Below are experts of layer 5 (counted from 0) of a mixture-of-experts language model. Rows are named router (the router's row for the expert), gate (a neuron's input weights, with its number), up (a neuron's input weights, with its number) and show model dimensions 0-159. Each number is 500 + 40 x the weight over its row's rms, rounded and kept within 0 to 999. Numbers have three digits each.
After each expert's rows: "comes after" lists some tokens at least twice as common just before its tokens as in all text; "mostly gets" lists some tokens that are sent to it at least half of the time. This comes from a sample of Wikipedia text that the model never trained on. Tokens count by the router's weight.

# expert 15
router:470494478534443546437532553469507474505498478514488514523426565558493452497523553449441502559516525509525452443517538494498530444574532510509471408576550510472491521557489546482479533508559485502506451436488417478566503435411513467508552534465467532514532464505475496503536469442524469465510496444469621521522529461504521484463538478483474571539507456520560500502508515492511465493485512549460498430483522552537507551448565483426432490562538415547481479487408514482531544473457554
gate1:447461519543504491449530486450554580516451484496428427524490585553423456478499552503509533454504486474431503476549555481452460448463537466422469465509474476450443468506495434485515495561524555473567544483440441530532461431516535518482478476511513435524489526617477509492508491503500487499488533479463535619538468527482567512477540528510437515534462472506514503465554512543511507514397481466539504500523470463497472543462540485542519490517523404490435534465483470447469581526494484
up1:520546577526503447478536468485469536476418528478531535469567551467443440445476521491464577476572517527459492519522500428523411496516491469439561498475508494541521461489528418471510368499477518517534551469459533524483501542553539472501579454513536470460463506553464493546539488560573553460516440522543497550495499536496521455476550531478470537539538506487478553456494470466480512469416522502517556455509481475494461476459560537436536469528519442469399523523516521465485581524506517
gate2:505446543460509460521428442463582518488524511515497467538470554465485433500519472547454532502423510515493537539564427493524438594491466505437456472452528521469553560570466503472456471461603472435535541500529536503481461461489465565548550526456522525482503484529481435496416505472460478444553480518469532486469504544461496467483527528461445560497526525495555487531461530480505509458521478499496480489499459531579577545386461619499489513505556538480501469508490521462496444532492489
up2:499581461507505549517552527486515504539529438548508527471501500501461514543526490476539430596575550510543510444542537469471527494555474487510600514470501520525494499500551525520556567567448533510450539522508464490470565577509480436605510457463480479473490502541454506453552486540511450541509564513515455567525536486525543502578619422535415535491481458462468539512461527491493509457486438472485537492477492474513504488541523458532434459539507471469475493484588519512454488435497557
gate3:516503464505493507482479565559524456544418447495454456455476512523512511506490525429490533543546477445460424563429491561532575441464456485523480453527555483377482511496525474470489566529495513475498449565566398534492547453467467492481506490467505556537492498501558477465501484472465541545470530499559475490531559467396477490479483527534531549477422490511539502429482550508500444541424521510486440498451484519489513493539554485505560501513412472552445573473464452506514486467490525
up3:550548505442477523471518485538506523519511444578540509507475518566479531503422513565571448505595490481542454525510489436559450539488508549502535457542504516486520537456450482422551470457503484500535498481508581511488515484497580551518464516450470522576513527475529467503473570499514517538523518556465553591548538551519516569508506545447592592451480518479503476533508553452437528561478570557488487540555507503489492443551486507498475564482528507428501439492515487443442521483535549
comes after: " \"", "-", " a", " (", " un", " The"
mostly gets: " l", " fl", " g", " gr", " el", " sl"

# expert 7
router:450543466571542469471556516479507457515535467598540479551462540443476558607484525495515579480523548484513519456516482547488514483552510499533410445518467551449539583539537503467481523428522529508438522492551520486461507473518431462460517485447549431596557475512482446491460535421471487540542517491486469530472529512433488434435568518528495501483572465516572551523513511466492513460439484463457478500545516538469558462574473530504478514518443436495526505464489470481490539476468478
gate1:512519515427493488509523512504589514520489438505553456508508460466510497489506492538504469477522542499496590479496483497479474530455471517460478400496566470505545553528443487489492511527480468532378495479500533444488592518555498473451541531528565396555482470492498464419534538542499450544587480472494504546558502507462504403486499545522516548556511554448493483525521549509545453418520560541525573536582496506532452483436508531452477535566494522514512438475504515477471460528568490
up1:481502388553450549532553453475487460459544538485478499481476518506503558526461462465464519507491503508503478519486494538477505475475509494448485544504401527503492545574529510572523510500535504464486431483512566577527490457524497466516501496491387511471459493555481543481408526539425487515466578421449498499483470482579511600501479462462470436495520518498471569527536468460533511463535491485520501676501559499498545500491470512468523438504489450537478498533500538503482559519518448
gate2:517495520477504517493478418524529455537526514460522509562503542536547474499483606449509483579540423434497483469544493568530468552542561413497509485470470475521425560498387531502549476546507465525434545511523460475473493562458479461439461516468553505527477540563478520550507410537547504541470511524537521538474511478522511560520504601483469473519520471490552407511518512436516529541505516496488465437494473490508521485490554451494470520497522525428496542558483466515517512604575497
up2:509522465494515557568506491493587463534477529484465523494570492489566501431506510456509539520449504459478491517569444564497515442484533479499551513513521506487534485474518542530493537487487522560484466459507587458463501494490463528593561551460396618573505464506531546550563497492521545556518535496494549514458483430458470499488484490518485508526459530536489625526511535463505470601507522441491476504513469474453493480529554503546530483542494547517539623545537501453462523453469496
gate3:520454523483543524539540556470458522552459522515565522518433482498529529515549477479533521518447504470516546429463510516460473475461515515513470494543496437493484557522529444421489448484430447477419489519545511525475511537481455460487456481497370472452519520500515495522486554378523541446502491497585477532511539465461516551466422586510480500477512486595474541576519506494508518476567509506552569534462468536495589506491489515600464535540514472478491463452453535482490480481423499
up3:476530535507537502502485487481590474558504518536504537578393521603491618473501429558501485486467463513576483543496492454557575574486488487508509493421461505485524497534552466510463494483516503497516537538539455517479521472552496538546466496513520509411473517460516488566514498504476528507562458493500508499519507502477507476487505440482529511424501535531494526485423490432465531525521492508574574485570521419483549482464439470510443472398526528497482547531586540515538543441518553
comes after: " N", " M", " C", " P", " A", " S"
mostly gets: "SA", "ippi", "BS", " Mississ", " Alber", "AR"

# expert 14
router:499546553517492394517501515542533493547556487462472524527494474520557507521497456511509566509544490452516470522513525476447467516461527513510421474566497538488491550534568562377573491523485505518513506429505541458495448514474496458510491354507479486551505518454486502540471478503476534437505527514473575502560496530548479524439480473537500492483516486529476535464499486397542461485395545569481417477492504515480466463500420551467514501556580449457529524455548513517512516564478505
gate2:494542570534518509489427492510603564480515504554510494480477468496544493539529513508510515587507472455505533548451480452534516488516412512464500495485432483506455530493500506485439436508547492491528421378547608393507510492560475467510485541510501478528469526493454418501563433539524547436494478519593547483516528482482477471407485513511539592491527528523452493477505510500578449492550573492514552499517500554507497482520488526476541481540525451486511512482408491548476506503516527
up2:495535448524469536525555479498402514533490449536513498518490532464488516546535493536427519496523488501501417522515500439489488508525530488554473495498574484497631451452516567546489516533481530515483506467393426538491492519500504466507530516528471558483535571515439487529498398459517527531509489508520478533554579525454491467518540541504500502489453530461502471510539577490547501476473440515379472446528476463503482532532569475470473391475497539477488518402463511419514478438530476
gate3:533555522540449523549504522530432572532488495524493518516550576505407579512542463432486486545561451520483456476424454577460481451490494546444550550480447529501510489580509558546501447470426563487490455525481518474485486533525546471463431565480536447525494494516520498507507517456518532493569489565513462476494468485470476455547498523487554504488446493535555520472548460515572523485526476409490379495547489498497566481485520566460466538582457506472474459492519483499471519502565537
up3:517439514512514558505478456542437530472466539456507529480506498570578458548533492457507589510487434466401430465480423547497458466524491534463523575467439551524490484494505557449586512515476557453495417437461480515568544478467475513379545479544560431500458465449545491557502511535443473456507495483470488419530485503525486506459521503478507454468454486483518548451474495501524544503497454521487486474461478499530495545498516536535411521456503485461451438469424486441498526519477498
gate4:495471537537508494490494539438393488581482522516512504440477490468458496509466499426422446572468492486402573460518516449502458440480466517470528480505477503501447402520498494470467472502493588489501512428443526468496475485469461480512467497500534537483504479454472514514492424438567481466500521478537581510588506560518519484512461450533420497492523496441519488492511454423523516528393497419545585494558502502465475521455484549458505466442472489518497471498509399493495510560493524
up4:494466470582512554506489553457520488632523503470494498529459526543481526503481528593523509518492490478508530513532509512514384539522518510486585470528488418579464474420444454444532519513518502492489504441500418467501451481551459488571513453507536481461517508516475446497465473426546489515548468451561542499522550461440502471414516467501482465523473521451484558535567524505524407495515503467518525507467513479451454450505450507545528431460564467509507440518514501564547552451512454
comes after: ".", "°", " (", "′", " 1", " 0"
mostly gets: "′", "%", "″", "°", " −", " km"

# expert 5
router:494541460510481534451501517471542473520522465513405501595471468521506523519517396504480458582514539466554511505551562467466476477523468462609432513478469500489571534494542458508548564414507509472510477517524468508524524486434421469473509487490504395509510537498513557581511563469606484525509527560503531528533558470480488425516527464528588470529547463481464526512494541477476497537499546468522511546476455529493514521503510513492411496543577531476537533478506535463496467448441551
gate2:472449560463498515540462520553526515521525491560423546501486568493546532466498430438486524452458566422458538513521570447534525543534518516466406457507527413508524501499514469409530555524470461518524450541543529457417496571531485485529587474526456475526570526494450502528450437507579480522492515424494461560465434487483531546560493493523468478487542509482485423533479536566523489515509448444590518544451514456533412521502524487511460488504523497499510518516493513509473503469450515
up2:410484477493494405487510504591425534428523495599524433493534506502504539537537519449534536457537478504448532452442505418471488493522472509481515544514509572463504402531519520487559446482555561502504576530511555479486446502476465478434506491441507491516504530498525472438511472512478471429488466572527560498411527466508521448503496510520466515441531530466446495545489531506439539494505535546528507574530599541433578480477481486545494509485473504526489527538488583472526532516440498
gate3:417553562460575451490537464459506449446447523469533465487496507477531506565476463613523557497497475520462481523471490544539509467489464483476485497461511511531513519467462437502475490540521485534522422501475477533468471475402483525443532509491465508507596536445515511458537515495468525414462546439461487459557513588528486459534537471567486462479505545508537549460462456443459544463535486577499524544466501458457465457422567540453482457476530569491467509556497460466588528515460463
up3:525505524512475494476464549468436567548507498486495429496522558500540491510492527440512465495475522476469471470522592436458474476493529505550499541493553457476475473466492567557507531539477507508448467478514498434510478528511438475443533452408488473478550545529490491443487541490573452523556506522578485547524513405420395481492531495490547434539502510493508534533531538506562505556451518499540579479480512466499524495552528451496597512497458400440429516520496585446474538478486547
gate4:489450462546416577570513481470468490470437499464488555408468447479487467480519492448548478519508446490472511573507544502585446527504467515488468486457466492440546538502556505455495488482495593502372489522472542487509551543512475515524545530482452481463462470401507553457450413546425559464544541563495515471535468527512507480482513497493494481500497468472486497514450496475483454462455430503494509508396524512544478449475471524554501550485523485483564541453523461439568520472464455
up4:427495505452592461482568504444493440529545465527474560551515599537593452474522485512549511536525429458518464488500494491446504474454486442478440469505518517508490475479482587502503548452525488507497535462473498536430539531431461467557459515436505469544451530497483428524530474545525436506515491436543500459461558483463528564574521520487510528479546552478529490511520484539470591509502470414450551518539496472470568503423533508480568491459517528523481535465486491524455442567444521
comes after: ",", " was", " a", " and", " his", " is"
mostly gets: " and", " known", " named", " song", " &", " served"

# expert 12
router:494473539524369495439485466498503506508467506545437465546480557513464471468539474436407542461507533472478546523535513431516500491535549544558480508474525483509554498552529519487560533431566495406481503506493459538542420447473421432474531394483502436516510497450508547486559528436550488419483508485519520471520508471518464449464483484508493557457529499493459503494550435426501451527520488499443494518545547526435525552520506501513458503506461503555452478510539488469456539467403532
gate7:526490545520490525514451521522453564528464523508466567537464528499474506538510477488481560521560474494457544444507516473535435516568438502488446558485412537449545517545546474435501514500489505489513560461616520474478463471503503489581499469503468431419496488585587496486523513494533489531514532508554540524413533456507543461488504562487490444483509545485563546463486519497496491570532502440485555496468579556478450446445469481505523480541473534433507501581453553497487482570482590
up7:510522492481476492477484501538502443499496526459586411513428522460523485477412421441502488453473503449531482547568466511500465447420553528489552415456501519552533506452541477569449527483485511534471541514469480480504514481489445561493435519456503559547475571478459462534461459431488475514477445518558471419523511489508448535591482495558434539483506464484538454496477458494522514437450551514491493507443506421465513549461552414507562498490524476482515555518513454533460517523430456
gate8:529516409557482476477512533415543500517469445479445534490505469495523493485471482519503473464493560465449479618469515556548430485476504557519446465519511486508476530497519493545544478510419465449493464570507507479507508515491492574493511480452525472464538513559505578559542462453440529511458516455461512487640484447481473451484516512527493485518481492459445471506440563485466483506504541536428588521513505447506588578517470442514490553476582461527516514432484509525563543490448517
up8:467486448495430486492479511460525516537486501436514489509550470489506441492452534462537498450518453490454540511546584610490507492530402522478473462494531530499519484488474516489423521413511490460516498511498567507511582512496511485471557396494421432542481524509549517550453523474512475452552543562566441506493447524570497510538497548497515492498460506514529522508543512492510585443462444502559494408491527515476400399492504549438504502491494563506468492522474439477450480544559501
gate9:489509530543457503528501441579524518532548549499490465486561503461511502504440577485507432480545464434533518558490544462496498504566497479540481480487493524500535420509562526407587449592534420472529468507461432575530480525537438484471486486516450498483499557506471507541549583458533460453507496442465480517491480478507471496470569573505495588502539545554573518503524523487500540568559489500443525511465503569485487485503443491526525509483504479490521467598498404487455478532467555
up9:569411544520435518439513502514478527517482564532519464480488469467531515509443476425460461535548454457502489501485517467491543446509537490540522533397519513455616475509530520479537552454486499535515468589533439517499513447506494489458552509525479526526505427492514529469510540565557470477464541481482491575416462468529414512495560539507510555505492553518496568585473518539495538581487467504487559561517519523504473568541433476521526476467596489481467537509482504447463504471494577
comes after: ",", " is", " and", " as", " was", " It"
mostly gets: " has", " been", " have", " was", " are", " more"

# expert 13
router:458530536546522471515550512475472523591598423503505418529462557473478491562556434467529476510508503444529455430512506488519551431470510457461509494490525562517448468590511534477563564474455488525402551490468498479492449496433448509494600524530485499509511453507490497487444485456543539532486528462495551511456526530482498481497510465530463597514529513495501496479524498487537449542456604519453486523490539458446572496511497417447483415505492442505454476536520518547540474471515459
gate2:546496452618505471518550453440607526526498542441492498445541545537489514503408491459519515484491454506493520466465527539515562504452490459381566546536563476552558542495489529547483505482552457569468514513495572495517472435462494476491491520450541474485553459555433536523446479511517507500532442491441478486519484469545516515481449476541545484503455526517493465451426473504525476528483561471417499603457524515458438508557480499497439412472505480542547516505508504503452521496472497
up2:537423543486525515474442497523480564499483469517537484441474541519452513446546517485520443454538506458544465518482471489493469446505584494545503491452491522463493524465496543516545543507514484497559516475552478437471545495630525482439483439521424469595488494491470501505505509522466500475420472534553493455533551528423496505519450540477487577495510531448610523497522555477467567425562431482471493408506480504567502503493522464496517545514544468509574567530469435443502449528483483
gate3:494534514485470488517525562468375474479431522424553473497479507508493425530609500496509520463393501499555472548461461551494513475472518514444438486533507505514471481464472427472503462501526495548518549462462518447471454472462471433489496460480424453554455450428506570515453479496473502575447445466536495502527548480525461575466455477500524472466554516470550544475574516536475506525467519489526495455508464516491491442456507503493454557563495473511517561591497477454549559547443482
up3:506504551526495538530469527514456478488538512488463523415489594479588452526503561495458577487463508505493468502463492481553531405482486575576499555443485527484525549539550571523558477521557506504479447478480459473505503521576528503460514490489525528524447480447463556550455466568493460414516507480487475453486535447487434504498485427478515531472482540430504525546497482505556570492480464432491484451498516524568515506524477498533477467477544540459493591539466578539501559602462454
gate4:462495511438513497478484502531551588458445496426482471578514480486487450468497605490540456491537524512538510466499527477518492537483539537488513471521573551540579549471534560461501458530537473471512562442429534554476558521456518552550408524497556452474515530560522437536557399494446431497514530494482513506545440519497543443424542451552533506468545520539497546517551429513475489508499466524508567510475483508530449525471471422562515507465470525497479432439517522540476536481524484
up4:494520494555501440547463561473524423534512524518523469493485535506527550531419559550497478455481446459557520475507538486413484503571475501485451544603573470502480444430512551513525472480525517466418475516411478533501514492485523477498455479570561506445561591461411506469458481563494514487477477500521435508524488503471498524499520532530443546567553495502441523549498468432494566505430521550575473523528484478568516483453499521499556505505446510462448469499450462536497524503508421
comes after: " |", "–", "|", ";", " (", " +"
mostly gets: " 2", " 4", " 3", " 1", " 19", " 6"

# expert 6
router:483526577563427449475574529528532470490482454515508545505522479473508482586536551500509471518488552486507529520572558454539536364490489510498508532497516475460497553478475504500581490529488522486474458527489506511487512466476412501505545452452473491498478526498467452511532507477576510487531520434518546506475586524556527536436471534510477573519592500567535547496554565434510453554459500550529422461545487464434493534520527523484519537533556414526520539487557466499448452564481526
gate1:545473535470438478453523515501473498529508537464470496529433506451406520603492538526527532480519458482543470417493478510481477469473463513478478476454457509522489509491501443449486548507561525497476417523535514563488481546511469578538494493445461506450443469465481504571446512482503510473580493584509545518500456475495552488405500567499471508554564426407511519487439529512451424464456526478504522426453491427456504541474473459488520454452522491551520503493580484444477563470495429
up1:517527510494537513450506514577546482474563512517478469557475417480427492490434511519521490529485499426487529482461471560538452579533462563468582489483460501477536496499489489497382535523447522550492455565541481525500477489465517525524462544519477491428457502454449548489448540554508474438575552588499541565525465461539531502445500540480501493496555527513542571481517537494487478444486469455478522515549454509524522560439505510536520439385500467541530446543502410545479495478547490
gate2:499537510523547481523550443480477464444427507528467479479452464509513517563605451479480465594401486502479514454469558469477504531572501448593469477600506424520475483497533468436458518543520506490458442458497492438466496565551517504453459500528496519457484466493450507486467572478430507516522473499518503537573455562540505545469566466509470573479502549542512487471452471545486497511477472473493484523406567483451455438445565484487463542463461453527452532551500489520539476496501508
up2:556460498490503543464501497518551520534517503501465583460560523552491531505478464536493512483509520497509465511525481539556527468424497582547468541444543537492418555530445494568543485424510480516552569477513555515482552533460473480520477539443548449535463529516436584460506465454533497493439510472558529443513520542500487513508444508517474397428554445505484484480561461537487494503514496551493500507616469548478539564558496505495473417517488468549465441442460502566486515515511590
gate3:430490516495489462504502469519472503494518455499530479545483420416528487510504465450532543431455492444469481525490491512551472480484488543517516452461498495417447545551508516514494554467527546515510526518497500503517523449461440428543524522464546511468461475549579540421559455432468474532541538543448460545532500485572488454538454545483503542466527596524627516533507466537534518459505558471456565427514444452500492530506557421521525563403564507438501485497489513455480531522479489
up3:432521505521442493546543465474526476542519461442538495530473461407559476483479468472566538441425533448479442533554483506585493464523511515516541476480455477461483536492550560490546481512424494478500501490449520506472535435475463474551503564496540546540484478533580552452569512368521498499571519512467450545536516478539488497543436461487459488455452539512569458458468459471548503448461540463537486430434479480508460536536546463547523528450555548463484514437523541510462484473500498
comes after: "\n", " |", ".", ")", "==", " ="
mostly gets: "\n", "==", "===", " \"", " ==", " ==="

# expert 1
router:480534522541462478475512509546557471477620503513429531526492505517490571496490516503502492534545561479494549459505564472459522413485484470500507509451501520411488529503515497413517460517490478470516495482507481456538450482508426484421520525429588479464539546477423475515508458521499575442547475494480502511520552465559519536505533528534494462470561457570522535477529478521522454587479590580471424522497476473485530486551493555488388473508488497468507434445521469540462480581472501
gate0:527557546467502535502533553467563555455536424537407518457495554486521422461529498535544459461532492455490492459523473494500492509545486483538503511535519481533539507488544479498499465537500456528572483525601526497537471477521432425439459579468563491513531545533432446552486551496445446501454523489466526522424440516485441490530485405507508471473511512429498461495498461556455484507517546561569483538479513570524544554443478447496537546507546558520571519480482486483414463514543534
up0:510520531473516458433504424462500504402488502515492497480532536521449440557565527451576399547491510398528539463513496495485480466506525525492568508557491568553507550526475578547507430492481565506481431481487545494474455470425474489561523559516457519501503561566446529487516516493524552493457470580471505503495520496531442509490537488458542511394507445473463475502551504480509484580481572483459459487569518448495473477562517440490494559459505480481495488522498451537448501528579494
gate1:517552532515593512571520509486525476488471531489575535504452461524528527557468495462484426439447482513533509511449467488498499489540458589566531462414527470500482587454542488463476465494542481464516501553491518494482541519617531493452487474546490441511498517493503513499523514568467514519558453438525488480550481505531518519475470520454524505507521533534484479478413551546517512456540453489473577507460582446484524484410563478501482490456477456497601582513539535551519518440405512
up1:490457467475415488451572493520445510485517427514446564482476581563511537465529512538526577528546579486528529507505500495471541555490481416443535482535533504477497469527478446489506513442490476553518501474488468487426418549516497449506502426493478530546464437557577505484461449502473475496531543486438505463462476468515555470492469498495455422565491561436455552511535472411461479457483477512505572499554473439458567458535509501507441498449485456451449481446548459530490558502474473
gate2:426486509432529450504386492471553488452537489539530508447492526497541551570461503480468568451466435424487464534530450518522511419456479523434510501527476461411567548490416508471508530475528532554537471508436463476457523530530484548551442505514558546425470549470480490489449485466490536500531512519518464536433444587475542569581466461535563481519513484441458440443453471462521473472492479496528549534524462475473458530514500506493495450414498492530504519504525546491465495498459478
up2:465547417463485503536491481438515552429463475517486531497545496494527534504611426491581533474512464518456526471465494488478510506547466575483505530558547511439451537488442547484487556545508518374514412537500547514483532458461527580536512534465516471504594501469486537548488483494516515510512419442527468491532509494472457472492499466494465487496487500538492525590474507601503477454480546487498524553516532489484539543492586524519443523483526398520504567451494487490544501463420474
comes after: "-", "\n", "|", ":", "==", " •"
mostly gets: " Date", " Total", "See", " Preceded", "Personal", " Coordinates"

# expert 8
router:435567560454493514473530539493532433521524444521428493523527492526496461542467492522425499457476479493455491480513463486496480493520508486465489484459548527450460554520591491518557486459539542412521527563448535522480439545475427422490563517542451433473423524462503497517494475419552564483496491543544566527572555453493559472457510473491500550567522433529510538474541540535488445512487504552568465549570516473507553483491489492507466572510446466473471460445508496541448439514442529
gate1:552487507501480428439500500481522476507541430429502514526535520509493471467493482457488447477461494526550546419568465509494508560504534555486524502477457520513505504479552541617439525475521510571457457491468479495534417465549475495539534498482435511500464522507545526456490594517503533554549514485482465529483549499482489474496478517507476526472453545524549471544508469427568532485474550455433601531525534506481466458505552427534561486606479537535601499542517442478411553470496492
up1:428574493465553518528483507525457517440504443450450545453558452500507490496505499478500488417521532481500533598513465569502479511514550523431423489509562474451507532552503396494542470448550520472539462442501480480506500491550526512510496526548537521518445494459511496541454420522516479502480508533435517520483450472489500541478460503425523535496470445459487612511468515528453445551511535569436474533504514526408546515499498385484471532412526465509480522529483540466464536478440547
gate2:477498563536452478538509477503504506418524520495479563551485484529511530539590557452556513526498478509460495478539525486465458513477463502437534480451507456447487529492458467598497490513520527501479449444499463457464506459496445484491550508444391540520553492547410503520501496511467472574531507481509484466477443541491549438496440472493509593527505470464483476564503533510552513496514464522512461490568420572560502538465535416512464500430456543523485478464547445437488546399570461
up2:422501530441440469488492534569504465458512524549483576502526472481536513497544559524493534520595459483518469498521561509471538527427489551465520491442479507493509504506490478582489580492518530510458438417487515437489495492516431554480549545417508563528465499488395509482508493541442521571490575519555497521513533539541495516493453485551526503513471453473463490440477511535492475462513463485485447520516376524559537513444494424541459519501412529554432496474517488517515508420540509
gate3:478474535494500528543546461519507526497487489519486445443529495505553502511406421529461474493543502421431497484493447490522517530503479472442534539491515539420452543509535473521452422479426480481445556512555526458479544496433507474510480432541535409505477441470438487513485504477435531489479550476501513482512476544513518431481484563480500409469443557517518487453536568505514540527534473526467569487472482497502593500486517491511614448478490607503460481503444486451422469483426479
up3:546506541459522479511527544418514569532553551504496498543502460540551504521531496535526507407452448541525494542443468474531468451521493537479474540510423490576531538524545482476542524453564493522549469486444553504501428488560495479531455529485430519498538539482580545521551472380473453503504490499454492537475437470494551511478532472506517524534509413451502524464503485527500508492442487525565470485541501586565486497507484468485409471502522391584504455466538551481536554500560506
comes after: "\n", " ", ")", " 0", "%", " 1"
mostly gets: "|", " |", ":", ".:", "):", " —;"

# expert 0
router:497494498592449521544474537491530501501472498568429438526470533521505517549536517454467521436535494486506531549549547489469536537481546509494497447498584540432511512497475473550534554453543455406484461517559501498485520460466484460476510503547496512543564434512501459532527492516565461524464456490469507572432564503561530549511472496523477501518479522554503536437525571527459454549379530522532548509477518571465568437552526451453468459527425490443488419464497512504466461477458552
gate1:525521497471513469482481471489432524509447485525484546466453424554472465435514485494502506484454479460517538442498625564486446522436499438467511493573529541510467565515606563476489529467472487439510526445532443499404483468483534480494440572536443504469521500525512467434561531489600485508538550528454491478525482575527566460460442457537519536536488451458548531452489501518558489520500538459538496541497463446446525505518494512536471597524530472567501492569487467471509517484493514
up1:584477508483535436519536504527460601556426441478407502534517456518515476476537458482431419538516458441497455526442495518556394531532521458517513504481528534558556483436521508494525496483526464525513498495477490461475542531503448491555525435483466514507462545537566455498520495506530482534547516525479471462546448559553527513469447460498485470498512492464578473496505528515581542483494496498566559576452487539508551579496495490488445583473497458546538516429493491539521580520462571
gate2:519502455532484516483508441468574511537437499466537519464508519475526536510465391438525515503444417512475523500548501520544509567453497560511500449521550527481435465495519448481484449534501507481433482444501492461491519448546436516480459551487519539471435463505473521432498509453544528384546477562530526497455509495492497557510551506511562478461508428542428491452516519438427480469497532563511550504451439476443518431560457500462534494462522480560468460620496462562520478494503520
up2:487507456456576386443503522446486513504470512585520543454398426499531505508473599499512504466460477530521484526489549496494512553475468448437504549524531528557555537503517499533468475460483571551616535528417487488492517543501527481461492489531483525501498480529426444560456525493440459437526492457444563495456463497553547500485476530509535508490517502451542537508539533490566483499499452489490474457443535474547475520542476585520449465517460417480516515552504554521437501454521549
gate3:477568500459506531516513474465577515445479501459587470521527445445467479520491444595551517556506550504468503461453496473547447500521468544414521501546546492500426525445452512464566497497495540497489525484551588473595487491476451456512385479572489480477475474483538536503486458527496558450438496497480474515474466449501493599505498503460536478560493525493478500448500433457525539480472463473530502482502510420470475512524495428527539586463507526486583509454570429536517515500485459
up3:572449442513442569527533526435488581514463455474517440492478560465491476459554455475566485439526475504479526532523476534418523542478495489516456524448567432506501552543556487515467504483521490459529515518506531475468481453532555473501533461513514477537520465531549480478523462469444565626460498561499439469528532456471503466437497468497413474527531418503465542510456531484539504490484402505476475452542536540571513493530458483502478449430451444454457560517475490530520536484543569
comes after: " the", " of", " and", " a", "'s", " to"
mostly gets: " b", " Ph", " sp", " dem", " rest", " Sp"